Weights of a small mixture-of-experts language model, trained from scratch on English Wikipedia.
Training: a variant of Adam for the experts, 1066M tokens, 7849 steps.
Below are experts of layer 3 (counted from 0) of a mixture-of-experts language model. Rows are named up (a neuron's input weights, with its number) and show model dimensions 128-255. Each number is 500 + 50 x the weight over its row's rms, rounded and kept within 0 to 999. Numbers have three digits each.
Before each expert's rows: a language model's description of what the expert responds to. This comes from a sample of Wikipedia text that the model never trained on.

# expert 63
Census and statistics text. Function words, numbers and pipes in demographic census prose and statistic tables, such as per square mile, households, racial makeup, population.
up0:483579502472545551514495493568394454542448618514496475483584460460499479475480507504535492479466531562540494390478458483476519508589460539515495511494549511419515444480512409514531535577584428503405537424578451499503493475525486547487516519552463517502495516515587494461567568486420509532510439493558506539534473463579518536472522544421506552509524484456536487415401508530492549543509
up1:496484478466540557505529507477500542522551587450484537534517421513565473401472552397492526531384510502490481507544491506368511555473480495469460441522444563484488464385494553539500553446399412529490390453522440423562519539553458519428545527433596523459485557455487455472460534518476525467454490504553507419527467454528454608495534448470510502535590567472445559511406633504500453395515
up2:513543403502523555557541476492497385453479460433502467522547463491498574443519457424531447429424485480519492579548464589521436501429472483554536527495563360507535480484508526509435520599542522556470418498440564569568430511488513513438461524473497548559404472497527525408561507495500561529494415490469473486603482439493577480476520483557499521421464474551500471521449510558516495459450
up3:524441566547557601499480517451509509548515469399553470456485522453446547465467546530448398511544450488484512413430503502516520493502479485556456496510537568522492586485554532541487503595473597431490516517521546484442441529437468565432499508508573533487517506431550472510486466538480404491511502571410476509508542502606459429471519471404517462466441478450480516600502501503528457398493
up4:428467565387483477497463473482463564429539447397519535475429463442463527529564478556470478534454518505494566516427557475469481537473551577501571566494494520439551440507468503436413493608466488505529539492431525456555533514525550523427575534475539552465544532545500369497536498487473523523447505421524545514443507417512471519589428436500442620545600513417454464482536505500542550461579
up5:526505488502553537500454423505438529456461450494548587471531504481524541476387448494511478556451532408518510522550521566546455466458429428562491455526513508620484536522541522560507417486507615479515504526474449479566526458491518438563567560508406501513458369451484502519570561545473509404606525535468466500382382512573488521462362454439564446515478520387464633486553500481548447518500
up6:476468545469468418500571498472517497428532528481513436535405548479473530465508457405518487550529517537409450451489480553556518495541553510452450481481544458492462550521508478499531508494503547492490499537547527465516544489512468503440508509530620610559390416538450501427462518494527524439463497511574594515468559599505540517479383436473437552499520520468516444476522439515391494598503

# expert 10
Paragraph breaks after headings. Double line breaks that end a section heading, paragraph or table, before new text such as "In", "The" or a table.
up0:543537528529452450418511476544586535444410529428467559515540541648462475526589595538545522493531490515500500400442615504510479446566444518480402522502451427518557464538514506502504526455559507537468423415527518468565490585383562459521576492502461518418513457542496522558446509477495456380543475493406445414486480515427429563512471558456509485504540459423540456480416471458552494515460
up1:496526574564502441514473553534530510479428479619437494542398487580525553579497472464544520442463540506494565572550589452538443518403522460490533437557488449457493420563495512537550492478508479578481558475404466524490520512502470527410492442490525508529473537485548511521521560500511526583485386524527473481500467481502499489438437315520487461460493629495508569437538623471571479575463
up2:502564492482447491333506488561515410457474412489513539514514499474459481585542547546514522497597376500500574381454356510475533648555488541386508453443530564501523516566457488556453498483494560569525565358488535501498469517490521507462543424454459506498511466380512454523587396557567493486503617596481544506468445494502453554489505543529505483574488491552499567543525553528592474516495
up3:537494380529520555480418571490537452480483496460529478493514567474463555488579444453516474551460497557486536495522384487540447497524555510450505533594409481588496556515407488476460451519396557538446459493526474438454616521454435528463561483563521528527485469507459527528561523539492510541479577477489522449510571464459475557475506529502538545449487437521534509508534543458525553533434
up4:491524488519514487553487526518395480492573516508448528471489484559559521529482511433532501536568499442519583500457458520426472507429583504492509469443523466629553439544562546478492548588511542519411480435465485464520464455546370416475505509438502489446467513546570567456409439552551518548576501464547422553439587474454519475500438413512561637498523575506452499405508528466471507446473
up5:497525555413512576515453511505503556533480521483436464487432491501536485423509500498527470443545628526528415565484442567512506386483601540516468440566556563466506538563554475423537498465512555478451514473443480491509462477500396516476569646456485504505498517484501502470486548372481545484467437495492529511454545508358503440544529408528500524547485463611497554441516471528473479497503
up6:422514468540523574451431567495478555547556510436539477506577574494475518438432448570461537532424592553568438533436479451396440515614466585541452467513380515559504570481442441449446449531469442539446533498574450436553578536527419562523459518481487575483469468466459469412462563522561486500559551546494445452516541518546514486449531469598489574466529557507445534499478569493496573612454

# expert 1
Word-internal il, titles. Mid-word pieces like il in philology, evil, until, fossil, plus honorific titles and capital initials: Sir, Dr, Col, D.
up0:543517521578572635486524538448450524548527509496584505539469537545509530514523537415557531434393431553598580475443405560510467485461543482529456457516484555510461527487467447508507461548515472491460511446571570506516537553416479566567478491527447520461588476495465523426491581547453544486510472533482482498470502354580414472440454398485440516485468476564463482411529602394555473511534
up1:572527523589511484519494567484502451490488537525520330521459527479550527431517508472535559448590554448479427464510490479502480476506544429453434554504568553442555533485464499471520526480497495456454482513437538513413474558406531584541638505495539491563525456527475570525544521459504475532533472539491577424434470487548530506449462524549574533484414496592475524536520413531497531444550
up2:468618446490502650540452515510550478474434425459541506518492506551473502549473623460562485483511466561601557520403497581579363435520503549489528517521472465528577543507405484454496489485507499595475539438538483504549524544521460477500488543528402510508523451514561552482506505546443556441493443568468435545474430525472538476472509489538520465474481579584458575472477494469502584489484
up3:539481488471524534552444545507509466455419587430516544490569524483468442542551554559581487521587388513531523532454509496596442465508531603513470559417541466471539508499402500500508524493530473459549572409466459511534546569433513502508482486431464509521508504482568530457500436446401452564442503472520504502521561529540551549500459545498452487479514523522473463518398549472447596470514
up4:504554459525535548579443554500539420446439513476509485483529534570494504515428509533525464451418397589517591565459406490575464462569487507454489481412528412488537561414423458454531496470497505578479548479598471441470575568425443539600440534472531611464511472543429539437515530458410557435460492574530476460507484483491427567467549484515447539510464520580525543473468510376458573570457
up5:491525488489500449581456479535466449509476527476468524483413489613512566553533476459469486457543450528545456559479531492611479487563576482500507531443511601436466497523521456463489519511625481533500524516551584563456517569501506479434500491481572527507558405529479638385414572500478435481497474445439419623556534538500501497536633475544572497499533521505546451554524546480408479581507
up6:517577434511520484505563508532588491491489477548479501491591475533538497457489425389542543621446566527592522572407528504504480484557451495466435444477470448563457534478442465505454469566419576502480529503496572491504487579528462494472519514442568538463468568606507601484445567395485532505482539483547545334554480558464506606484552431494359484506480527503530491613474461460570553525499

# expert 25
Paragraph line breaks. Double or single line breaks ending a heading, a "may refer to:" line, or a paragraph, just before the next section or entry.
up0:495502513625429552510455493403469483429505520629443468405531479529514473529514516537467650530533544506514536509492472494619440596476490486496435496444461449506523566576511400390400489465504443474490517520529496504623518532513473531456483447493519527456518599399503467515582497541536510539609555513517482475426483456506501444500405536558496573537503493508480549459542538469521452561506
up1:453463510600524549646512556443415435496415492487509485327480486487486461570536591547637612519556470512482432527522496491455462508413544567531487494540496549485493486500435563570619449533372507496468418467582509489508510494557440473513482515482460495496503586389456469424473527505522551559435497423446445520303534528537516601535524369566493527564339490564518500490366547519557473492387
up2:430488464474471399559499479543432510561436439458478486416589480583516513488509388489546492535465482489513513443477483424443528525605470617433503462467469337491502540434479457550361560557486439464456513436593508472516518494498463532498514514469506530517550497528451552442511441508483528555491540438531486462509601441508484524513490583586502570537525488512534576551431602556511510598465
up3:494551539501483395600456515402536505439446473565462439468430481465503532564494410540569519445614628508521468524491533436425512380561493484432505399587477426485497529422480577428577504438397490462495510486477488509470442526507565534510597552474487499502506472451530606593406550457471528528457455453448595457635532491407513563418455405509482507483478536544520605514572462474503504550492
up4:466528512485436491493451486528575482474530463565548453461647537492501504499474433439505426557492486490507545376483484528497477477555525455545497489579582476475527423501503386461521513451550486356453516538537471502410556500533459370551530522499485508474518470503511382601517509542481502548505473574472485492474464510574514461469505465474565507498511547557491464516539634548491531510558
up5:476493441401537480417510503486559442522525476462510541543438538484415560487495364530541465468485445502495584537517480516452488605501466483489429434458456469538522526411458524485435448414574475558482516481528463474474457499455561474505462505504521530515485589486552430502571443471515439489642606592547543476589528414417479582447535485500509511489529489428499541505526546450554543543527
up6:439468355493490525473500479510482505495459450466493459434445577484396487479514476421505543543528477506509553478510510511525485534412540490375486531572534549509512466476511468415397489485560500359523503462465506505485458546522473433583480443490431505419642474494594569614566584535475516539507483520462489500311517481542494527476531554442477546525464540407436481505489543485574530437433

# expert 27
Title-initial short words. Short capitalized words or first pieces inside song, album or show titles, such as I Am, Who Am I, Come, Are.
up0:473544453405425557583455557619493477486471545483489458382560523411553514473503543618532492443476475483493469418463479478534551479473496380532476477555419526522488503438449430464513528570454501471482477595439524498468555486398504497601418478502616567615406468594499511535512532505512637416502453509553491362478600441461450501539482465561565572539496547496535491528536487477579516417482
up1:499572489452414546535499492571503516487482498528486525474492484463505435544630538517526480511547498520569517451471468496497498520514451469514531498544465536582476409553494505517526535462421490599539414523596441496465455521495497565425555513392526501451451434477440532469476506526561482504496545494481423504546490398491524604549461484525475497493526508475571497426526556559511515529409
up2:486504549493409508458511515449601583424497467475564559551537503462507631606484604451481514529598506513511520423511477558444438445479577440530410614473512429506541585575469520414372490392465557527432487560460500462533481564440456514573496445490538576525550468499541482488539534570552522466502547494473454513485540529426508513451525533536493478413509518531468454423556424515486480450557
up3:466543421437451550626477514433552521490466536450548509552584545478581414509497506556524581455579520529500536558483446467539438434486491418481512562544476512483437520568466455481577536500489567558434515470539495505511473533516525518497528512582540551478466519512459453545547474493500452432500544491548391480497510437541537592483482432537456604599525462466382482435456519505541491521523
up4:556549507490462520453512502535549536478502550487543569466500488501475560474538466470495489458451536537519418558490524585535513482411516412487467553518472519541572485439446496483534495431415475520561531437484559502469446570504447493579578538460462439425422472523502504542454466482543407439399495618456477522449525435451483448528547450509463521507510463445519499478582482503371525407493
up5:549435495609478441495534553347504555529502526565492569521511497478507584470469511518479493451491504451563449438464528430625477437523527459471508528541469521427509481540519500517483482504530531448502507465461624449461486507506479508479501476509412496403533460477512454449519514583461579493590559567460571546423521557576445460560521515538610563529338492509536528521545482454525512465547
up6:600452576461492517504391527439485553565492490422512488417479519523527465424403499551440496535574577545539569546474498452552508462543462562467432547494480537431482527496595523456444498430536454514557460569523443518422351521447439560519537554453547413546462536496508451518569518491472607560526518448439608500458395540535472568435501524459500500492458525539502477503520456542532539543399

# expert 32
Table cell pipes. Pipe separators in Wikipedia tables coming after numbers, times, percentages or names in results and election rows, such as 21.8sec |.
up1:373540487570506490523508494464567409450470415478529577468460436581554528402445507520505443530493492589561513441443495482500486499582493502435485430430519458516519500476422446447501479535480503522489516503434415429469513562481415491446435578495489539445401514550423555493428497427438537422436469554576501528450537432495495582446434502587548571524551600567458550516499495501557510562499
up2:536521504562490427460502556459576490526477442461489564444496494612432467501444521474507489485542473473525537485481488523555433513537519550518486428433522480442512560388539503473532486420428508456434518430408418457496428468431432483568445465517496557506446509475508554511453490488489562450435512474502596566457450516602463628517373531525516533520522511524467565431491617492517467566449
up3:558546570427538433471517493486554437436407421527504503482460527514447471495540439454547517497479461582531482480463535435563530423559488531469481408448454408443548477486521506465470572533476562564451566462469462454533490552404409563532425451475495577550421478568544582545422497480486495445440458507581540483517512479578445463485485564539479561394492536465446497401443499419434473540511
up4:462628541587528546572596449478494484477456508444524493584515536535363496576538543456591537609577547499501583519409429492527506505524475550572533459538578550493512533499472515522424418536516456507478567489633541534503521536438488467458513456522553627548549587460460508473428475497476529515502478563485483433513531407454444503531401530517527516474467462467460522553512446472559484528477
up5:529571526510445444501481549429604384432444465465557515456507525491463568540460555339522466411493503565448551552469456555542422477567601512529465460455580435403482462497551504477489507499452466568515502484468461567390414543599305450519429545505493534482471510519550477398529501585499514438492541546497572603406490460481419499430463529543619454480503484433529495474493466452485543567522
up6:524552423537583451420514481485532459532476430477491461380461442560542537470491581488501487492408498519621646540469455594564459526607482579481484461425464505445475517407470514446503410511423455539497455485398458536579445421435526512528514521471541536483563505515572541509482446459471565448522504467482474526429428591487381524570505629492590539440518496492474499506485448430514515534535
up7:476505633488501397454550515530431493477486353511475531549459510565600464472528415498567433479495509416536479474560487500491510483560521551508424365458495499460521506490487511571453445559487501525461413521485486396513507523527457534414531508598522544493408533529548525592433497434536520494499477480459544499431469505620471624494428544603399547532472458515524493418480430463553484427456

# expert 11
Linking prepositions. Prepositions after a noun, verb or participle that introduce a following noun phrase, mostly with, of, by, to, e.g. confused with, along with.
up0:459662511500497512456499527402507475405625452604539482560537427467496558536470544475459532582498512488491479472470438510543424597449555565571447521522463534415504498552501505443475396512426497455499516458495473514469509488602495584413398472532491522462589437518490470464493525454573495464469506550507474535509485479523455417524505478572530457408457534503444452474427523518424478412513
up1:476558534517463579485547549508488428506482420546548558548466508500542436533546531524526353497415585486435425505512428524505522449425515559557438477526476503421540536529550453605495453470423483465552484496578505510535492479520430664549501512488555511466518621501556416539544520470500453508485543588556546396503465493444459578531445490537527528517496524554509452397508553481537459533474
up2:501392513579487533520315488505499520490487461560518509471544596577481526473504477505501496557532473569507558509515486501502492449519464568460457541502559539508545449475477502406470502467520452463430403506506524366587485524433442556473512574495520475558484495527458453505546588448515419453462439448564489557529486509583516495449515479497572452516478498562494487602476446555480542484607
up3:557472455570593521572518451475524502465514613527518490508466449628518585470525554450450493522375531535461417515426416529556461549473514480455540559573572432503450410535368477518426433573528477557569441502558526519562491447609465467571500512445474499517513534536415502452473452429457442487477481517522510509473509473535538496587472393522486464464557483513496512494365512448470519527480
up4:545514510521462474447536482488542423469448526501576543554499532508445438445526571445496391550542547499454443562505482561446499513475485471527405436531452509620541496481454524488490512468532517440452533498437508516515591335515501497434645533495467526501534445558609514520423489440481498463473496585521601428560470522479591440506474408464492503506537522505460486430497578474521528449514
up5:451561449576540504566525483540507527483448448513552651514416538512547518560462486477620516510394525475489508486432496587526501491570312487478441580416583493447422464506383446537478529590528537522475463485529511499422531454450505426511542525482546480534578557604474560470514489503394494472442458524534500493550499560378481478412501416438509580451399497431486482521506501493519437546563
up6:492521502464465542362462520491517425474443556470508465523429462542477356425526501479515400577506529453451552458624443465580480385543546563594434507579513493604493536457492546433479476504518519378571582505498468501569438557535472568437468472503512547457407537472485524495495596551505564502489558518536515533524529395356462587523489536474469437546607524422555511545483419405559584516484

# expert 6
Section and infobox breaks. Line breaks and headings that open infobox sections or new sections, such as Personal information, Background information, Scientific classification, Born, Coordinates.
up0:569499521465525537462467516542468504473526503511447476364454578518592618433556390463469491467572488540500482531464534479442541592382587502480483513495533468493442491394442549513524426488491436605408452507374441492532540485501513477512509481533583509431440481551456595447426611505491491436542511499609473384516569520509515583523487522537523462521535627469540500465515563519552585561574
up1:578551426420480464499443526461457475525380452478429514433459486421495526487578505561450414488422502512506405431415560524594489495477450501408436411509535531520531439521476484511568428525512483527451478563545433532456519542476546459483518474411464544532459389525501538563436525435540510492538549566528485578502521576500459501469549444519445531493541530474551400442569463548624573534378
up2:455482416573511453560433435455559377501477452525618583466514572487479511500454465422513516492518573504491548579487420510528510518515515498501456418541497533492500536538456518469510475462481485536444508557501539535528595562592537482569511564470552497571436442610489553537456580402469510486551572556549522499513536407486516414585510498447463401450557529528506517460506438491506488594470
up3:479517523573554534534460432440483442543477484508545513536485464490495520523520490430413541479533545472529574472475483510542457459460687530392568430551559511565545472497409546478368480528493609486541467560445479456590527482504495505574515567538401526523563509510403514534501512483534466547554534517524493494467431544509501578613408477543575409508471516544566535509513574445593507562550
up4:574488508470494550421500457561520534472497497542495613501393519523464516491543461557412562420482360480489455495470527579498388505563455518357463516464524392566446518553478465490505506578496508528499647530523490487516535472511503562434489498524428488521460514558492495490461577445482569477508396432474476502444462536520472480386352399460470450531605483517499581507542500427415476519503
up5:570491485542466599455480456506501553534409419497524488355403559540551499474505437515592404457482552515542593465511467474470512529542534598576477448514573476533535457470600416499445521569505554450541520450598499450601539496471479432465454437620505494481527471532503565468442573416436420447508574454554487509537575399465519409468505472431567503534497572518536465494499468481475567507552
up6:495483547492483562517475488413513520532496456463521601502490450588568531546538543484539552522499473496568486365554614450489481461490507522483449394373493511614426475543470471457513488659539443475525485429519441496513521546464634516567475487540466494531477490514428451547573487584455458488468580558433487452501485536500465531617510547482538472420549525498542547506535516548492506480483

# expert 18
Name starts in prose. First piece of a proper name or title after a preposition or verb in running prose, such as George, Rose(marie), Bett(er Call Saul).
up0:469587548638487498434472518448482458453439443511568494534583589507437512472492546486580561465523473531502551577483399568496458517549520539485509435432518444475566583478433468573546446457524513565507612414562438503482575499428564512525543470492469487507511434574480567566476592500423470407451463539448546441456425514574460576470538494522525567499439516544447569415462494443527522510507
up1:484565511551518548469440482445602423415432410536573506462551545471460469457516490454493472547553424587572578567529439490442500542564470545506556496466557538497572537533419545544446444478522443550519501469582460548563519528413453510425549474539440524515521531539411559548539561479432455437397534580536529553526437513515484549481572535504482457554472498548508485517525457427437542464494
up2:503567466564477518517456596433496446486431390466585476494481537606430540562441516523507520476471491529405592520484423438583435489565522530491504490460512423544562573508445501489451425536482537527485567426542495444508633582507406585475510517518500565532543466578471560413509560536504519471420454547520521481425443532611433520461476475522550468482462483520427581472458498416525509482453
up3:528548466582556520532462505496433468501538549470532521551516563545472540449509466530617468460520453597502542482460366457490478489471574506443455543436501394542539562411445454492469373427452543492455563433620472435423542536491468513576450493470524613456508444562465611507494543517501498459445537499518428478512533537562441564557509519576552563471399471559447582423462523452546613469432
up4:532552538618532557540477517502542426509435419432549551432425556565518518457520455474589510440477354568517555555425448436540439498554535528451530509467509413499516516460401536522483494495475470585465471426538528430521503510460480549483430474493504511543506507536520526469474531412424487457418460518448449551520419582551417560454532529452553529471433500533507508478439485425484612501511
up5:493554474583521573530507519498500435519417427519566518507474518482444478461473549434583450449565442575501536597392430514527469469554502475437482470385524455561619508492445490504423437492576545550491467491539517425472531557577492567547540619511411604477431464531489569545514575461442530492496420569502450547460477546579433536483484464569573523483443588540444567458447533455457528477443
up6:458572552569494580448557473513575478462437522410465464444508569571513449527571489513524449538539539568554581562501441427483453442543584567447516476432510455457547553447436519452442434552538460558558460439460438532465465479417512461459563459445572541528567456440559577453453543528470467440442553600577564528538456516581445544515538557562507559545536457455507440400508468542575541464443

# expert 38
Article opening parentheticals. Tokens in the first sentence of biography or place articles: born, also romanized, or, semicolons and dashes inside the name's parenthesis with dates.
up0:492517502445519552484396539519509454531453524510435506421527540536514532552653553490526462536457478551427520426478507474500419485526531500429484478532436472523467519474475587495477502519563497412549549473528468494527492484473452515519475578550524605516512519497461413418500383487529509545486611570545458528444502556447508617542491517551503457565516549469601461401545459570536475439490
up1:512575482524553609378530509415444583536466501400609517439563533545505530423433536497471491559472508477591492522502473445488518480497473563539492493482480503553535528494496484547503569489495483497508608491645535488564534570536389575453428491544465459480447565491497548472497562510421498506485470523537432492467523476513520568582440559489597529444549497430434484503408393523478541533531
up2:504475546549598545583409528555477507512559503463455470414468436505508481551537552470430531393498434526597549535497531449483469492459554539485425498543373485510638519492544530511506563518495458585528607507451491481537466499454549551516432473522522481490411490448549507560507529448536510493541517402533599509576461501399499440490553473510437378404353506491448558450530485449489507436472
up3:531462527522498468565403520469451450505410486534532472472390509522449491444465541544449474515555514480540444517461537525450571512458547533547464502489491598500496547496471508470570489498545517485500655469506486492475524493377583496533646571563545528565537405474577526514519522512534496483449507565460485447416492544478504457483524458580470449503459523481575546543577614401515522471473
up4:475550555503499601506463498526534526539493467487523473453460450583498431499453472464470486480533344531552479649515639526489527561480472583594457500436509565485551522432518510469471507554528454507565500448575496530459538536382484522478506459459516467468436534532665511495445517432581433521426493481450488505464451503521488473434534511603531493511434408526505452443499518525471454500437
up5:535502467544566535449538548481500467530524508513509566431495534520459496650599507518590446458589541442570510524374405447471561532495497505480451484476419603490480493472479501471491497443441471514532526512588452499504493549426555492543523488503474513546450547427588496571486482558530468477517450547417492412486566482655501508504395504586495507453481533389402505446515496459486476506450
up6:426524483480432512519521518508509532460348545432536509481500398502540466577430540520513482578589466599541453444442575520443561469471514563495471483440508471607484511465471508468499465414525447466498584461539476498579389572527484478528471484439482438548474485471500616478544443480439465522437470426512544515506510517506520543497470499485413495500508535492524540330506527390491506540413

# expert 57
Capital letters in acronyms. Single capital letters or capital pieces inside acronyms, abbreviations and initials, such as BAF-TA, U.S., LEO, JKPDP.
up0:549521483496522544520336549503474415546502545485521505579564609509464490411484502461476448496551515547522523518511432472479473474419495475519461542446534554436513479511525492545506381517575538575468459463527507432494449605533518538575528586527456485488420580460483506397519466454552493512579586507524527542531499490543513463459484428568494462465476461563450468553570589495456585572476
up1:468521538479499448501451517516537527537502482446524593443562508480530559512503493504499533493370479556515451488435454445455394427505546596412503511534385547539455462479481466553545548460371470456350495445484480504526524581559519604561474485459540491561523490536484451533489556504480555520558450530584607436495482471515439587407480498523448507588646539488493587370476539470491598497500
up2:489618479493555553472467545585532522537417482433545430450503478465451507519535504421533517526473518498606526494451481531477523552495542550422566554479543517599447477521478492475481600433406501511460493524450465437494491467566532537501537567479466466542514550396481478470472500525435475507540447443566460456498450418478499427488526524420507423532522513460517592417466465453603525465595
up3:531535548497445498497439512538539432527544516537548489456463451540494489550488537428489472489586575566502512496476421525485379470493479444483435528417494469404524542457545498507467494439455594535458480504402566399461575555467489497457454457492496525419489474504455499512495442563573533427636521543483418474472504502397444452502541582570616538603444531604469519535543411500437407509423
up4:444517464454521491431574520485571407530538464528472458455477460582561495509494427466505431526496627551481504525507500568423517518442488545553441427502507480567480500554493488523442442508430470527577408461495552436446485558492433403420528489489536559501633505547523454410488427453430402647486583482557375397484518511395549498484529423577469453462513494484542454540538517532542504578582
up5:546539462478459413471501512496471414500480481517542476520505554544450521460435424559502560557454525540540519464428507481521509472512425502476379497557518459616542467538525502492456499567522389545550466545344513515548466507440516410487531530506540464506562617519532497454447540559439489539548437520515568503506401474465481574494460577466457482553467472546511435535467543486532506420462
up6:511586492433438470513491458512504411497561548490472566440523522506494538464592465497472533566544500540476487470438500516576497553533499497509457380481450524540476506521558485544386534526505407513492525495494486514537497464527478484505469541484523505427506488459509392519526533452464617458478591598516571501454342458473481529374497530510546537421513456528507517564565409523346559490555

# expert 21
Institution name words. Words ending names of official bodies and organizations, such as Transportation, Society, Arts, Committee, Association, often after National or Department of.
up1:455417517549483561452461547511514467521500557476473496435500520585498483539439558517526468433526413573503492505578499524533528542478474555475501484412516478514624542495524453485502529548478408515424614569469480535426573482460430550453466515557403543507469484553512563491475466477516486408468599490667544557559495525504509488427515547492508528412496446555525445501528634515596509545561
up2:531512510470536571446569479503488541504540524430539293494590528463454559495520427443499612500468494560540487558487583512565504449600483428455435546539489553444513447475475467475547459513504464499486533470433508480443491488526478475496548492480458536484503547530556447500483426503585459528584399462538492460485487599509549540532473484478501556486484480405548468475482559503453488428499
up3:492465454379541447511496496485506482477475534498473486495583568436508447500523499538438440477508458492549519506538551517508540508484523540520562480492517544568404563463556536510562541473409585485402513502526510487509443470561471459468462568423545437498459511460512509489425599432441498514555610543476494438493480460484529438460594536473516566399448400512511552486473450412527526529487
up4:505621512523465478437533461475491424454523531478534447469533528486503560467506454483603554493487479481512581542565429513496543489509520460444415484531541500537472512573566479540552406543455434460456538566537566535449550526567466497473538536506473509528453523495433319460573511492510427538590472566596515513432487534510466453584438479428515473473428576494435508461431523545497514510423
up5:484420527427474584464543428521517485497421543527507491532499498484498441462557609449501550466589538549470575465453554535552497503472523469504592394479474514386400545485538465432443428432442541483445461494528539416516448536547494531453512428352566485577516381464508434415540543456462445523489572547502500461559563348490458504529555541529493484472453395519562503496443439499583527513451
up6:567495410634503623500434509475483496466465551503489575469606489465519429517499412577523444467509506466466572467502576445478502436495508554559503525655548522595498480534485445404523497518501563521533498442502488483579469511500555511501541494371512499506523474441571527548406492499510460521560403493528540470396515551526526548512497454537451594523529461464520499401483481439474497475526
up7:465547524451501429494392534478530539529476445523493563466465441473526492543551402452545548395486551479490447506544545496502519505535476416541457554434440481453512434549503515477500445484619579469513457451470426522547496530585456508513495513503509507453559450481577427536477546471560576488496496518581509488463495505497507526456454526471506515552524568490526550517461564552594497471472

# expert 42
Opening brackets and quotes. Opening parentheses, square brackets and quotation marks after a word, introducing abbreviations, years, asides or quotes, such as (AHL), "big news".
up0:563536549512477471562405541461472470444516526549492462464551498550464442440577526416556394447426532567471551506438419464584454470523582507533451568492518542438541537459493539465425516452486567479454403485420545479498563556444468437480455553500482503446550486540590521488485452466430550495453478485462470464428460577518485542450521403544417476470457561568466489452534538471516433535528
up1:535503474459540483542511534497409472489543549439495466479435533487418533393554573511422547458490468567439447455485481395497516555479537535527524502516429534402560521369440534487474451418431555447364507427490531428544534481476503504481475501468569505515620478517452511482446488397573473445486474554505497474543587521382490500447547556558429432392501503505513639544492567508484450540468
up2:479490442474440486476482559520414595504558533544523402543434444540485519564461552505495457570390519501531566510511586518375512508502403454499424638582510572484487488500546542482383532509552515560500592486515500537488526604496484492506509516557398536455557526519485447472482536475470571510529521458635445515411487505511480530509367472450494514444633520489472435525557487506438560565549
up3:551488465524460546493459498536579570497523410534458656460418468509521496530487474491459493549475591523499474495505408499593490482524565498461544479532541571528547504531378548482561531474410474494534439468512408440466447559476596522561570504503387479521426532467500519532437539531449491561532446325491468485517410477405542611506528450517467461508481515521563492436606512464473487468464
up4:588486530499502475539544550478501436372542553509560465512495459487480534503594495508483497410491378577420567475492344460511517456461494486526485547578468591540570548509494461450519518362383456464528443540490558493439502505554496453537449462495541518501475475501427450455483548435554469473403540548569446563503497534438443494491532447569518430539430528477517554521466518498558460528524
up5:525541478482468507570506514484467466490490505493532561514670507538274455474513495508477483540432479531537503486503422474521489496638596596506480496433502524487419467442489528483483621490537420463336429480506483539609580546477455516536535564486453514511489537458540500491456525432485508478496462472461497488489442426471518520463513508473418687561553489498468495430462609491497492506437
up6:589486512440518576513426498411499584469507485390519471620500475531488434498521530455550518444500504482436575485499494505525511490506518516628438576514539591444460534529565549516549445508494457515529518511507467521475447476467534599472583478519492535453682470431606467446497542496471487474460439544377488512362506529451505488450576579485559530602406485521483498513470503494499498469401